Weights of a small mixture-of-experts language model, trained from scratch on English Wikipedia.
Size: 20 layers, vocabulary 16384, 51.1M parameters.
Experts: 192 experts in each of 20 layers, 48 GELU neurons an expert, 6 picks a token, a sigmoid router.
Training: a variant of Adam for the experts, 465M tokens, 7090 steps.
Below are experts of layer 16 (counted from 0) of a mixture-of-experts language model. Rows are named router (the router's row for the expert), up (a neuron's input weights, with its number) and show model dimensions 0-127. Each number is 128 + 32 x the weight over its row's rms, rounded and kept within 0 to 255. Numbers have three digits each.
After each expert's rows: a language model's description of what the expert responds to. This comes from a sample of Wikipedia text that the model never trained on.

# expert 18
router:118177108100140126114089082079122153105167156156135127088129156090115082167150106102094082107103119181122143126122129089130156119123161096173093203127146069143139105126171092160146144113122115109153173169170120093143077134139143099173180153152079103093132128046108145205171142149137116115145093102126148058165135113111165197114101149148108185130135083135108035111131130120083180095143
up0:113085138110147096060138103106148148100131143104168163144137157103140116113128142119135136088127137124149153143093182107072120186140175196145103138101117126159120090157109118155095094163078124029109138091141120136106118185165174138069064198166131153147108154135070136198128170108095106063089160088112099112145157143078159164127129155142090095168166142129130080111136085173112173117093
up1:108135156173100146137129093153106134118107188128107142072086133097139055117150147121058149136112107130146101158105107101165156178122153074152148179125133102153119198100141108138164079140119145134146167107132123136079082133079121190211125146139109160127095195066105105117139177142118107058134079122157164064129116090087192096123166123148139179087082116119148086125100141130114180162132
It responds to: Head nouns ending names of institutions, events and prizes, such as University, Council, Cup, Games, Award, often after National or World.

# expert 21
router:122114144168102119128066138121107112176139121084163088108141129164121096161134112092159170070115108139158146173120077061140143178067145092118106167154168107045157105121058143178161114115097128140148134147150069125116097128168136096118116145195087175148133082089115126133120117104142157116085143076085081138134149146109090140134074112168155100123106218153098089120152111086069172142147
up0:151132161106128117155088093123107139146157086132128063077096183214122101140090090123118177099141125108203107144125171101171141064079120139125113180124137127099165108159092086182160128191141115110143078191128095138127114127171132129153131089141068095121135122125191122108073134087110123089115137152058145176154153108124113176186113128069118131131129174093105123116122088138106139124201
up1:130122229151151141210127145126179114083117134095096098200135136085148076117116165125154071101134094050139133176123105105118131115121067157070143105140135066126107072110115113134107201138075084122182114132160101136169119152082143115131143179115129132159148119127129146120093130122195180110147180131144127184109122122124106212136110161121097145100141153153114101102168126102087107107115
It responds to: Pieces of Slavic and Eastern European names (Botev, Verkhovna, Donetsk), month names in match dates, and the preposition in before places.

# expert 33
router:113110123154181124062110138103157111117131155152097116119127110161098083181170084158090096122123169134165166184077119129113152095089119093119092249149121167095203117168128104196156145119080116104150157111165150108101159100136163121123091108126087068149118178094124108169131114203128120126087114122100165052112112126143108145132138154160144110074169104108102144132122089126094167158122
up0:141163130120172101119190127136120071106191134152145157091113098156124095140103118172168135140085110120103091213112143130121166125060059115090101175170110095144139045091111138127165133119097133110145125122146055093068139134111128102124131134134137152123108091152148095175049168168052190153093111108106099147117154136160105190134113112086178130172165162144135102127112109144137121123180
up1:150128103101125109112123101107149120196124084134114116105143182121127115130127135128117143088148158198119128123089167155092133077071080122043098131160101103084168146128050128143099101117108162090086113166141152115095111119189117129088140163143097155111136147141114121162103117255044141132124134167121154066199150125122139172137102142090149158158135133116129150124105129102125065146133
It responds to: Tokens directly after an opening parenthesis or just before its close, e.g. (MP), (Clarendon Press, sq mi), (6 episodes.

# expert 54
router:132076198180132085107116103091179087192145114123155121099105120142129059135113128077150120120107137077184123174049121086102151105076072093147064131149107136053157110105108098180185129068056170120126105137126109124144109118160113158173130142157091129163185117096103136117156148147109151094082160116103119111148111141106093157087116102139108141115093134151130128056143099114110167117163
up0:135119153156148183082137106117160127144124089091127188128111140097071117152144106128097082104141131169115130089108114157105123199086141101108134143139151108125123130148100200155157108175136145114151128101153151101126133144180125133134050138146134137207126112145121143105120106164116093120141067059109105075128127138132171153158113107187153100132113161173118108097072147228235185095117
up1:102146106095129097087192096116083146155156105129070157068153129210122089134173088034140108121150141196160131101125156080130161090139107111187135173149126084114139139153168125144159182120089141115103080078105109110171110143160080068149139151129100117145138175167148165142178129139147161099140134181145092155131112116064159107162108094090163107074126135149157081169137136116109133090137
It responds to: Word pieces containing b, often mid-word, such as ob in cobbles, ib in jib, ab, plus to and which.

# expert 6
router:142127089178106170125165092126128162130138156143083170084101108162134102154110109072102138119129136165188150139143086131123164125111149098087131118143123146157171132142102125155109154136140160091106172123108135146144117146100117102082153147193082122117086181072111175104145053144119170039093123106108133059151157133149108150133044092109166197082148087172097132126112115170099100162207
up0:141150111126134192095077084074090148132130142134209169155110160184106070161104138120131095137168072095177078138093105117135133102117122166151121141152113131162191133107157114115106126151115187105127138128131181205153115139143170098176113138142104170089131168174066088087139072123106181114123110119139150111148152152114064107104074152095145153082152095178098130112130130152111097183189
up1:176129138124109164171036138112149103084113179180107077075102112091069143132134140140103097139164135130148127113053145084094159158120154085185150114101099142103102149083132117127121142127170115148135135131208138139122023134098158145176109079185092119181122178125131119109087159122155139190162153102156132125114125098044132114132124122137135128140066122092142181126121143093128117133168
It responds to: Nouns and adjectives naming a person's role, job or nationality, such as director, politician, American, enemy, often after a or as.

# expert 5
router:133129132144134083147083143078119177094164125161174148141144077134157115189152094097125184102140109172125133146145092071105121116141132136106108138178135101117103124133112132157142162103078193082102097099175091143134132113083062091204129100121104129162131161121162133130105109178101152099030098123117094160138198194136113141108113133199151142119110084153127107098133106167153093175202
up0:083081158082133092146108186086140155104147130160204112170138130081199126178141136113164150080139127130114162157096086137069152114141096173043102147111102123094079084127168131138084096126062122097101103100135145166134115122120064134156140115125155099111105158134148118047118098134104125114064163101144070157155095183153166126158132161130119115095119183162098171131133135170141168149158
up1:129120097137076095109138155122096057118149101123104113159228121166164101088129081116099129122140100120167074161086123161153129126132159075135110167130070144148153090170135151129181133168160098084116114102121182162144130109122120127139110132112118128168139096118097094159113166202115126126133097161063120150068170065176121138178184086144122187140102192141172112081186132170125120131107
It responds to: Prepositions such as on, in, during, after, under and despite in running prose, usually before the, a or his; e.g. on the blackboard, after being destroyed.

# expert 32
router:153105109093115097167127103103133129166172070177138085134173134109138052101139104132167167124122076084153109166098152147144183122114127125154053140175157150095135178118149157169151167075142132138129069120173209111129141105137118150127182211124097110127178124137133189134059077130158135117114078101087141140060101127100106156129085109134171137107106159133110098103087093100146167115127
up0:144136098114134129129147098083135171098087136168098129069173145076123139136107112116173171115142077184175194133102150165167170222174149128165129177115162149134166103163187122130149126098087160163163123128139106117124145150120098123101114090084087133174152202096132088101117108078145140121127101130178139120121159121138180122143088087150117095142139148076110093066155117055069132121180
up1:116108105118145113078099175139139131088176125134135141132168126083133155154108125147126131136095135130117129158093109103089124076132133111123059159112175071082115141131139154127107137106156128091102136192093208115103127158159099136128184197114079069131238169138165107091073118128094127119144124163073147115071148158128194191093130125115165107110091180117105077113101100081156111163151
It responds to: Commas, hyphens, colons and line breaks in lists and tables, number separators like 2,000, plus le/Le in Least Concern, lease.

# expert 56
router:190157147169148137150100134074092134123161097163109136148115106099177002151150129170149124089116102183185126156120083107102155167120127141102088115125132117125111154120124098141110170133083090160166156137137131187126105124187128095161155138127176121139113118158174139138124091135115170157153149051179124112074188155126164139139080141088144156091110176171107042088109106130119119158146
up0:149137159199091143129133142110108084100130112183119111153152189147086099144123137135139129135037107087117149173073119113151175032160132086175086172122177134095129137059107161121126163156079150137122097157141104096094093143171103151128115152097170124152177130116141136096118073101109164121149174126108091118085121117102150105131114114145094088143170152128144120070224078136103118174143
up1:147100145129106079110149126085145160130083098197059113119137109123152144138137092136141125126091082145170101159045066152145124141089181122190095143120048158149140113152148154146148157133124125148112107138128085198083111162089111103098162135177094157133113169133116165189141131137086137131133155096150127105130120130175203135159122143131048158133022134134136124113143151163098152184124
It responds to: Commas and comma combinations like ), and ", after place names, dates, years and clauses, before and, which, but.

# expert 1
router:154170196164108184094094094071203106119124099122141147097087140160124045117111077104147116111125162122150159120137147130169143178093096077095112195119107128108122107118088152148076136052139151075104123119134132118098172172147141049166187140143132117133137137155159132181125115183141163134121162103126140124142105173135118109111079084174122180109072159118145119066138134098085157139156
up0:137126161171074180102129080071086143171102117165100138111118119124096072144178071114104095108117158135138150115147136110119156143139128123099154137071146117154129146090117136145120138095111183124105072167097108110171179210133143064112168089151103114176091127174108145141129143137089156185081098088176150154151167155197154100100069103188078133120149123114151083107143155077129130174180
up1:187153144119154128049059150059132143150153080152099078185139194121168173142088063101098121114135149133122063092110131127148154112109118061101123136151136124129167065125128106165120107071120157112084128070120118175105134156129152091114149111148172137126077131140153173167104124154093128110153133084165127134115090166152144102107099135136147121141153230119159134172146103117192168119098
It responds to: First pieces of split words after articles or prepositions, plus non-Latin byte fragments, such as bel(oved), dev(ote), canc(eled), Š.

# expert 20
router:145076130092179073203130112120132115130124127131132116152130127149168111127133114093092153165151135122166106149080137107087192159108142074158082157185158064112162117118110115147098118091094212027116101074124113147132081173142117180145175129148102110132075159105064112166142121154164117146114114141130128122107133109138141142076089121134148101048128198103126132128154077163081105151150
up0:122154114146118085165134071122148123129088060127145112175192130137136112148102073106157131141129138113143102120129147122113131161121145124136051150129116117103191102081154075144093092143140142074037129093165124097087136166107066129216131093135130110086109130148074139188124129160153127180132117137149137136118093112127209177111168102168116157060123151148080171106076162167146086121133
up1:091065112106194117184114097144146112167128100130100109132210156127143111165103141130123221156147167158144099132099098088107160147106138109133137143165109127066153124069162128135122145086130182024117158115120149178101092138075117121130105177122150092160081183113159162147114134115121154156082070096121141135123087125172146159118099171148194119112176169152123131119089150134092106161095
It responds to: Capital letters and abbreviations in biology and medicine text, such as P in P-glycoprotein, gene aliases, receptor, cancer, COVID.

# expert 7
router:137071184173119118105133143031142156176144132145172150137168090201148095194139107067083086052080106114147084196101113166123139126134131097165072161127160150144125086123085124146120126081098166089108178124139109136081154145160087141177107135194158138126122193119103120127102095204123145115132131127158147077147139167123154111088119149132110112112148132107159098089147123120123164117142
up0:114147147131104129048150120144153140165127183107158171150118078164145144155149053065135127118109124110134115096128120127097142106148116141156117139103137130080126092093118179099098165124147142082129111137136096148147157125073076137141151186116130135198154182112121136087132093160117185073163067117118184128079131076078165158116148156145194162145104160090146145046145125125133067051156
up1:156165121143116180105163098101159184082191156152196112124201085107162145067076079113082141081169144145159081124134138099131156109125094162105148178137109139141122150131139194111126156090105179111070056109083174102102107122122104095122147135099136108140129144118131143102118125102122169103134131142155145121123078149155157113037134136171132123142064118082178112103186168142179097109138
It responds to: Standalone number tokens in table cells, dates, scores, measurements and centuries, such as 26 May, 18th century, 67.1 in.

# expert 34
router:182144134146156140144084087072120081084126145175158127124217130160159060158102099092113113128127157193133109127132071146137217114149100116130108116175095132147182132130092113148104130110125155057131090126135103129144145195106054115112098167103117082167127182099148175123097093167122171065094171118119102171187142114133153121150154102086128170133129123127107106102095136123123152069139
up0:112167091070169123131170159153114122148122063071100188179144153158136141099073097111121095112106149128105094166038108113112115156088140168073084081157104138082121132174112117110123178112178090124169120150162083148088129153121130178127133172117106151095150163161059128139129125159122176110157128132074125151150130141167187182173143136142166140121104135189139084065103140175104131100139
up1:142150126161163135134134081137105160150149158166158095145135116071140125140148185148079159139134116136152047126149166144192144177110105152072144144163120160143126048094123113135115143082097145132128114134102118158171151208106023142141076133165126045130119071137115115065105099119133074107084154092120159146181056143125128131200113112145101103102125118124112140097093131147158111127129
It responds to: Opening or middle stems of longer Latinate words awaiting a suffix, such as recept-ive, persu-as-ive, viol-, compet-, form-ulas.

# expert 45
router:158128121115174127156132124123138144107113115143135078078105158145134080149117132088154129111100133058159167143163122147101163127140148092085145130120126118077144126118121167137085121098136127071095089128182087133166087132194155144138141146158154051123153160060148161146117114199090178072083112077088167100135103150076129127130079170136105119086165133200085051060160126114112112113169
up27:147127132109121144142089091176126159061115151119097100087129143133121081162165121109116134095097157134182116115156080084092123219156062174128170159148129100117153173165183080133058150108119179117120133058124076132156089150173104124180146189160162109137143124175089187087065159156106149072096150125156101168135129126137153127096116141124117140160130178133094086109150078130133115106146
up28:170139111133131094096157149146106126082126126159155092137159134198132085181146128065167172108127133072096123135115040125160165195168160134060148127178107102083195144126121131143111121120117129133179134117132127189098118152117109098187142134118142068104154178107193172156137078152079174090115110132099177100104119126060139161119103115113121135128121147142106114059120153104120196113163
It responds to: Single capital letters or first syllables starting proper names in tables and lists, such as L(ijiang), C(ody), Lar(ne), abbreviation L.

# expert 50
router:125162170142131109174111057047108156098115135152123128086120150154147059168130147102139166120148142116118119147085140116149191133115137106162065155104130110147179124105126120129151203148112105110100122125132207133106086130144148065125109144166117126171061183052163172148174147086146144120063071091146087090133150158119113147093094172169116131112122092124158076145138119186108153102143
up0:107156213110130058081103162135104146116101162152168154023098087096107111132110080162113084121081099158131125152131123162112146175069115144117142163143138105132176157121135118166115126127110078136133108168073125148156144127132120120133206111133106114128101099128125078110164127168183078133129121155120133167095125140114114107106116138203106092182145158165105085155194110117067163202100
up1:116167128086170183173163074073145160128140160143173170172123116176154076160123128116162160143139113055089091138104150098108180106155136165143045173122147094129166157153099114116148151170128151120142087082119169123046097128184155123131100162176121125127164103112141179134155149141104099158118132113151109135067121122148058137103114154125087096097078104139116047068123111149133150142117
It responds to: Content words and pieces inside creative-work titles and proper names, such as Love, Rock, Night, Ghost, Invasion, Claymore.

# expert 4
router:109097138137133097097103070117157107148078124149100154124102081105113094134161125118123117088111106135160162171106169118130187147159095130086046196178201158110148098144148131148079165120112157084106138136163144126161107149149069054128089130130093121163135113077175145107132060156107156145151119092110052084129153112190123138146091145119125087067115192112142105158147169168102163119162
up0:102159124132140110101078136118128108163140115110151095198135010116112129141164080112088144117131183156120140147069155139087087156125102124139112199155176084118108138136159096128092101122100103144135113105133127135207114142147059130124134114117073083181134148167157121144046069143115151140113111112158166113151152182197110104172144126138180104108156127139083103116155142106169189135162
up1:115138115153121089106101088131183094178109085158067107107123081108129106118137113112102118104125142125255126123128132126159151142110158117162136155160136134133105129139138116135147127171056120135079122149091180180164106220092051100122109123081119182158117132071156125157127119154189147076120140098109142149133189132174149118143124122113120096068144147105104144156114166201125166096154
It responds to: Words inside or closing wiki section headings such as History, Legacy, Honours, plus sentence-final periods before paragraph breaks.

# expert 16
router:089093128162178124105136100097174132092174134163141107087088128114133126156127138110117107079132137073115117149089100103145174124135070090083113159135132125073163182108099106141150137116100166073139171098091151124087089202202140152135147134166132147092112156138145138097161124157117154108087147096104099070119131141151084138080114117237173112078137123206101092141152099179107158179135
up5:135147168110138127158155098061113130186084150140074171109140104151089107161183137125146117097134148109140135096120130126167152168114158078110127128100072132087107168097093088120125221108150145157139081088107152127139097146121124122142184131118154170174087105132101145100151139148139163115125112156133054133110122182172119188079059092152130165148074076081114160119162119120077047094165
up6:119068162191199161145116151124170084105078111094140155093126150135111100188136080125148155132166113131153110149137082087155151193145128133117069133108068171140134126111116109149046116149115144067137134158134078143132073142095143149142145149153111118128057127143136133118145168105087137124060163134127187183085160136190128153050099134128192085129139125144102180102100152100112111108152
It responds to: Capital letters or first word-pieces starting names and codes in tables, lists and titles, such as J in Jet, BIH, ENG.

# expert 3
router:156067132173126071104128158056180179104138118131126129113126081121151093125149130113107128095164151160215098169086111088124160121105161148118150183131194144108167104138106115163132152144068121108128196148173139177091088128150117107132144107141112126161187165113083104164091091159150114127063134101167092094060152119127138146179062151150099141123090189130106142125117157115147171088094
up0:237084075218113112113157144107085203110159169133170156073142103125140115107143112142086108113141128102148111155119119105132178127152145117145118147182101138133140146085115080169096153119161143089124096118137117154105104120089094096092106131081156046219125144085122117157052135140168092086100175059161128139109173109134128149140133157171130104149148117125143095168102114125146131112135
up1:115128085183111113107062160168101118118157186183139151042139160130054134143172135119148118105124178177115127152105134133125132119114142110102096167108130160083097079182101166191169113091081122121136168097137062162150124147122122103109086117122084147196115120116142104099175177137136155141115170015101109119157121130179049124115096118136100088134120123112129141103138134101129173141128
It responds to: Last digit of four-digit years after prefixes like 201, 199, 147, plus month names and date words such as century, BCE, ago.

# expert 58
router:136143101129150092109121119097142127127138099170155146177157057162123102169170072071128152031150123184187111175125107106174115142111121086119126177154131133101116099095164105137136162082167131123134098137078146095159114148155097146176152113091095105154129139110077147138103099161121127155119111166071142185069188131151133152089099172194133192086067097173160121097139131161092140113144
up0:111132139138134169095154159132131098100125145194149143081166144133208108108098156110158110088150119157168158116156128143213107091139133127110148144145165117112123111077111164127069101082135097110185119129088111086129131180102113144135148164126118103178141086051145116175137037152068143116131086119102056146084108103067142119159116086136093211114118162138104125097148115108125172161088
up1:119125142143177120102188139118086121162140163123112168145125128150131120174100108164106164093173147018154161128139101211133124168145191123145080118165043140175135121124163157128182101079134159138084150083167094081135123071177148115155116108109160083078055117145089131103088080133155119100109153139098163171129089145154129130112129163089134134114085136157144109112144164169162132098106
It responds to: Auxiliary and main verbs right after a subject, such as was, to, had, have, would, got, gave.

# expert 15
router:116097142158109110138128109096187138151137167149152123109158141162093110135075142135148164138125099114113099132143060058124134119106145098123129175125106119094113112135127097184179096104114137091149088100144160123130137174068129142052166117186127110157139098146142159121158050148124134036110082084132100069150125102106126140089082170218130156064054184136148118120159120108123178144139
up0:119126143119167094096167130078162118138177193189118148138084106170167115102125139123146165140124146123118073184125048072123102117109066114142144157108113138159130102140125170083120100123145130165137128131134144138115141168129067140116099110159144151128144107141136138137155085128093177063091068121141099078178157167115155133113048159175118216058139177142080119133124187077156105105130
up1:154136122109173124184190103127137105113132138079215198141175226130105129156131143144087128127108141099152088113158068145106126089100116064178069136173132176113100157105135127146129122107085148094141102126162125145120149121121199164154133133075144119083134109071161140139124040127136182100138089140118094149136141143132144113115068175119132120055087080123126098141121186125141147123132
It responds to: Superscript and subscript braces in units and formulas (km^{2}, \tfrac{1}{2}), en dashes in scores and year ranges, slashes, separators.

# expert 31
router:119109091151167153121147093133182098164138115143138146130218067112159058205100154070134093077143124122146095135080114115105159148108150138094107115195127156080140161062094106175122113144131130114109163132140134170118122161136139103109094166095068097095108154144098148156138080234156168124082080128118098123133164156117134152131103145134112136073132102155120048087155109106138133095133
up0:141135143170108151164199152155115097135141099119111117138102115118135074142130114118157102141108133089100083093139181148147135098108161080128148126074086115134089092080089124149184120109110162133110110174090171121121123166224105122074111134141140138144188106142122174073172150212103063127115140094084108141116140213118170122104098101133138072102136212113134115074140095132109097169121
up1:187106145114088123083099137158108151124103216122096130062129091148107118145144140127138098150129133151132170097179123070112124088176041142088156107166132125122093085134130094121200144087131119127097173156119129075109144127122158052142148122166178186129134159115095090090157079152094219103165076105125132098106147117127122136095112165152122138124117039125185093125105151126122121143138
It responds to: Pipe separators between cells in wikitables of results, statistics and lists, especially after empty or numeric cells.

# expert 35
router:201101199131157104126107110111118138129151128131092068127170116178098100150118146133161116113097124126116107174133047154140162143134124021122091145118148108103154131130113138170127170124095154109080116092121159117152147157179094163112157151158148168146137160051168141093120135114113127106104089087072118113116186149172103177137127146138195209133135111113140069108121113170117121054172
up0:208093201159180108095145072130165106120168109096121141104091081161123145120169146126120124122134095103119131117132207131154140072135148129114089134109151139133144136099109125117147139091076150133103092099131126173141142120114132097137146096133142120068095143178108137137099084120131171161153061159110182085104101098118138207166099111136097112123102094127159125110164200169088201230142
up1:133092173132111160086084106118137173070123138180124046148130075155114082123091130144060148137107102183155143128107137121201169111108078058149102151103147136163143116104163125133150110111139139078081114075105083176151111170142112127167107107119152095103142135155112139140155100148127176133133180075102159196136146137161076144177135156140140124159120083122086140153219162123065113117103
It responds to: Concrete material and object nouns in descriptions of buildings and nature, such as brick, stone, wood, windows, sand, plus mid-word endings like -ing, -ers.

# expert 29
router:167084131134114134161102114103087130127145133194124123119115152109159140220130109125162107105144131167156082138123133084206146156109078107142121192078130144097090086121121141171154142071083174072171169081122168115124101118131100171203182137156068146170111162095109163110114127124153160094075140106083110118197137122097122167165127134188085096069123153156098149132151113134126121099149
up0:163114172112140080064172078060100140120136141128100072157075133104159099235100138147144072130097166123149101175159157120152141163134094075129130146128090160126087135175128117126135143058141176161153091084149160115125105124169066130168146139127034156103126093120139122141134177137111160116080159142111103160150191137114122121142156130154117155079163160130148105114099126146092105113192
up1:183107134142124118144107150142105090101154188187154096186133149127079130224117084127171166101182131152137109147147120150149154122169106143102111171089137100151113059151132063150128111090104140087090110144092143094136108125104114146216115114130100099111110177139092183083126095102131162059099152131068095148114109119157169155137103159194171131050172149112096118140134089130124119113132
It responds to: LaTeX pieces in math text (backslash, $\, frac) and nouns like set, end, case, step, beginning, mostly after the or a.

# expert 47
router:159140086174181139118151085065162136091168144117187119131116138107111121123091026128129151117129122144120099153118129114108122121078125099062140194135146173091117188159150117244151129124130108079151124089150162126123098165149085168167172146115085168171087117075134190133127109126108109095126091091165104075121090135118160143131152107167104175124107117118093082135084175131119127129105
up3:098115089116102136108143148141132122109129152136141112145128169141120118169102054146168130126110117171173073143120154100124144115150143133137116140151123138094144173156128076182067118112078094099190148157193201099141134158128134153204134178090085132127076147099132182105121128144119130054120042116111070116125127140104204121086138077196097144115104073139146121122100115107072107186139
up4:181143115151125090116150121123137183089154115109110117089112146164115073143117082140066128130162144158154141168095114099131132176092122125155096108158134123126134182085139166113063124140108131124108077126170154178095106179085112136213168084132093061176151128121064121178044141170134161160131155177137182166117162126115162123162161105144147152107074134107130108129066138155173080091156
It responds to: Blank-space tokens before numbers in tables and lists, plus amount words and symbols like million, billion, %, $, £ and closing quotes.

# expert 44
router:148116180155111183143067139099185138088163170137159133107098132099132118157156095080112143151129116131158133151112095093129118076186102058095138182134159138117164121144184133214103120113102119080094165139125098139060056154167179126114151146146130134136129187143104130143113099166119202103116109117138116158102100125135096145106080153164147081120136161147119043086156101126070071139114
up5:151154128071140096153104178111121172121156149158134159101092154093189141108134163128098122125134112128098123112149134129169121118154153077154111184123120156092183104099080147227096153102172113129104102117121141092128031178153174132102168074033058178129150166139123093143118107132108117090104150110124142166134117120107129134106106146190093147056072145158134151152102101116141082107112
up6:167110059178153168148186144109184101111134126171113153136133137097146148120161137124113176133164111134119130128145110079098089131108116127098133149108170098059191147173129118191165150097127145115131207120143123142170127103124120108146066157195168102134074155157078142110125211109089144130213084093163074111126127147095137150141104137126098137139147097136128064100060150133121139074156
It responds to: Word-initial capital letters starting foreign, especially Germanic and Slavic, names and words, like V in Von, Valls, K, Sch, Š.

# expert 38
router:159091147160096103119130086146097119159139117162106093110150129142123125188126120097067162063132112134146123173139119135156172132114136044162084135153174060129111155136108114126073118075095176082092082120171104132115092140126074173152143162165123112138120187092083141101106080244144184096145116147120139087102164148098130130090141104158132111149133175096162140061136131111130115125186
up0:102146177158127134170119122145121125135127198172126152148172087172093109179132149075135083061153084155152138094151143086143184113154133069147117166126140142114105097106108088115097177076134144054102057136126092119188147091134113133144106153120181125164097165130120114071186132155162137056156112104107106149164150080124183137087115136141141165129153108103171135035157152154140136132116
up1:102197118111117116118183135134138229097169118100089165111130171191204131168138136155122128113177182097136128128051099047080123147084160084149182143187142127132112099078164140172106132125134124151111101124185102137124080144134141094149143105127125106108070145126132142128106106147183137102106086119039108161119149126087087105117106124091160128158116136096176155119090100121119136156117
It responds to: Digits and spelled-out numbers in counts, dates, chart positions and sports tables, e.g. 1,300, 68, seven, ten.

# expert 61
router:128127148166136159179116089081120151113197134153136109088153122107120088137111109116061126119137148177132097198107095108095203136125140096125134145110130085108137099087160119131149157083144160118088114160167119132127107168155181164152132117137152106140111154082106157081161074187114145131089116043112117177053137175093093132121079138207123086138114196131131141119128117110194196116141
up0:134151139184132135197146169116140113056195084176102111085097136114109147148088134161135110137138147167167109108145168138146177094090134131104086169135167084137145141117105043065111123117157141086171108202113107076183070106093115124156170107108117088173193159130122133086147117126071141170125176152106134122081140145132182163086138125136113087099112142118150149120144143062102155147150
up1:126091110206093129101107120170114104161024122110160094128148178113076110106156150127108164115144142106112126134142125111132137139116135038117130151085089123147188135201150115183184153094148136127099178155111097130143102152154116114143125150082136094148112134101126134100140089111128087118104134078094145168101107106138129129089113131172160093125131255177133144189129080088107083142160
It responds to: Country and state names after in or commas (California, Texas, Japan), object pronouns it, him, them, and capital N starting names.

# expert 62
router:104149143103100147145074102134133141130125133117118154167105122143176091176121086072140151087114098155175083149103083139120165138167148068095123159139157141026077153162091027142150088074121139095128130079151127114160112097160143126113163123173078142162106164091138114134124127149132171138104159092121123078199125157140088112136091150150118130037136166120113088097160101188118144117159
up0:129120083095139138114141068101116143152150150095111079111120133089110120164084075134115185088173145117122133117130078212096109106118142042120145142165120094128104093153113085132226140114117043069156129175156153093161123129126148137109118153166127137130081192107143192129149173148153088068076145156119133132148126123137117139171119194182116110157118124128142120157140126134080064091136
up1:136164174127198151126155106093146112150134175140157144161042121097098153141077103091147148112130111173125130143086095105129129075107171128163105154164138123110135159137137105080133089035110146095131137124126129140106114127161148131082111124113081153074166150100125117179110119141095089167128116180206137118194148156064096118127130154093048130059088155154162089132157123116159163121190
It responds to: The word top/Top, country codes like USA, AUS, CZE in tables, slashes, and Thai, Greek, Arabic script pieces.

# expert 46
router:169097140145189102106153100062169132086084150119097169095125154128138074141156103137129106064093122126143154102136133121098232154089123138058113141160128132108130148102163107169169137143110169156111124113149078096144086099173087113149172113135127152158107097111105170147115087200159151080107108072122134080115119102175058164127140151157159122115199171115140078098094116180123152117107
up0:144140137144181079065141074125118164074100154172138106068108220137186167077131136137139125116105065159124152142173097170136158130103143129084132181162150100116128109157127107152125156083103116153069078140134120135157145118087097153121130134143128171115132192070147129150159120129104143104136127135161090136092141078137117179079156177130106129092162108191162089134130096214123063100139
up1:112062118137158130175120134124164189155145124135095094107125131186145086180191127111168093082084170146123117178113189154077132101065140126097079192147149146122160169135136081084109129143134095119116099074117127138106140157127074104088108139138126084205130130066175081195152131114133167148091132155156111079113139142151161146160117119157108169119174054145094137090127118104077131135130
It responds to: Parentheses, line breaks and descriptors in article title lines and biographical infoboxes, such as (cricketer), footballer, Born, Personal.

# expert 24
router:167094174113185141162150134124142160151188140192152115126118086121095086194143128142133169076121120181131095161115097085131100108112089136166109129208110092093132130100124095160095161127102188038095102106137117119188062147132075082156178126119127076098119174118135141123121114152072115106075135109141122099140166131151129150088063182118127193100151148156148148129150101113141121159160
up0:114150091133154176083143113102118167141140215082140140113154053090115087200123115131116124156102110184154033137198156169109115167116080142170082136169089077132119136095162114138078097132146102096124137183151120150137138145153104091065132153120117105169089087136092125172127151137170112127165118102172199124123137115095165102072170099112142142120090189136134156137128158123153130151126
up1:132187090124106160104113138109134102129154138150117134107073100080200119178124114129081081086158067151123155164103133166112111128100144127132119133103098119132157142162161119140074165126165125067081117121110164129193101111187102138119185101092085085067116131096133139150150156178055144126074147148119166179099181119160214101117164113122141171121157148174098132131096128166129082148191
It responds to: Prepositions and including-type words linking a noun or verb to its object, mostly of, also in, for, with, by, using.

# expert 51
router:173152103137172077130044122122144130092129124156081106141097173162164079151162099131105182094132128174151141127069153153158171135108114115124099144149134145086159088155138165137144110051083161053133196069160130156180117124160113113102146151107129122118142218075124129169094119167073118121092114075130139174156151168169126116127137129134112194136078102137170121099108145130126173099143
up0:141104097154161127172209157090136127200121128151134099087145158166130131177121165151103155126115059132153143136034111154117165096123074117157096104195077133118120154119135123127080171120112093166125178100143138206130099140180105150137129150129136121056158180138160081181112111096111129139142107131131090123141131135140111126193088159121092114126161090150088068127170123085158135143200
up1:175184155133126117101140130081129141102174192161156132167077068142168123147071097143189182075142108136144059109154199106127136081171126103111083144109181141093132089094130138137099133061089161069104144067153116152126122144136109155151111105135093139075152220086144168110148142129102105162096137121068178158130101130127108149097132169163149115155094151154111157081110132116133143137112
It responds to: Verbs after to or subjects in prose, like oversee, seize, served, praised, focused, plus prepositions for, with, during, under.

# expert 14
router:131103117137104102098120132122114169078164189148176178097169133166172093160156092096127128154107151156127086144164113110177150167081111122099059182100146122102128175086092142116176129111110171083146104059108085111154118163133087068155148139192136114113153123086111159111139107173073170150100065138103154105116127166095143161088092093187121100112103152117131069101158136095088142143188
up0:168099144123129161134147095181124150146173146133160074126168101127163098187130124098124182120107151154145138138135110171140086125104194116084143132098140050154173186112167131095157084064081172118142135072107100119119101136078067111095126124154103113155145129164053203068147103132115171177092145118132116140103133193097105153106122138160155158118126122105142070132122094183062146108144
up1:137095121130105163113061128119105162132103145148127091160169164107218090179151149119053134140150137107173126165096096093159138178125165095072097131080123101102163119170095096102086140084140172092082154066159143157103148138147084082177120143090086085131160129164095153128166182151075160134148088137093134092153147160120139141101168095190149170147142175145143093108122175124093159120144
It responds to: Prefix pieces starting words, such as dis, inter, sub, trans, re, and opening parentheses before years or measurements.

# expert 36
router:121118140159167122140165128061127151130159160112100078106090111146156101157120073105120134121171130157209127149066163091124170173150134139126103168108175104067208136146163086189105126130124127085146154156185071205148145115117117065128154194146136167161118145134159120152070071182138158126111107142097056114127108113124146147083100101127129141110086110136154102094103159106100135095101
up0:139144190129166160097162135043114094150163152122154105103127137169203106152115083105162127113146111216192051169075127096127141125126128128139129184136104123095155195185123149113133091125123165036143172082100129162060120117102081109158137167160163109090143105095086116133113117128145122107150112128178142095115128095137155126053118119144143133128092098098120103154086156150104133156117
up1:079083125091166136158124175140130107083167157119130141146106079168148162128113060144147095094108091134194084190091157089109111090100043129125051154141142151126138112086147117163111157149150143162166126148189131116087126166170103168120137162138110129145103144101052097145093136128160141151110139116177113057119173109128121164153086128147113167127117210111136113119134154065191165110122
It responds to: Month names starting dates, mostly before a day or year, such as July 6, June 2009, on March 30.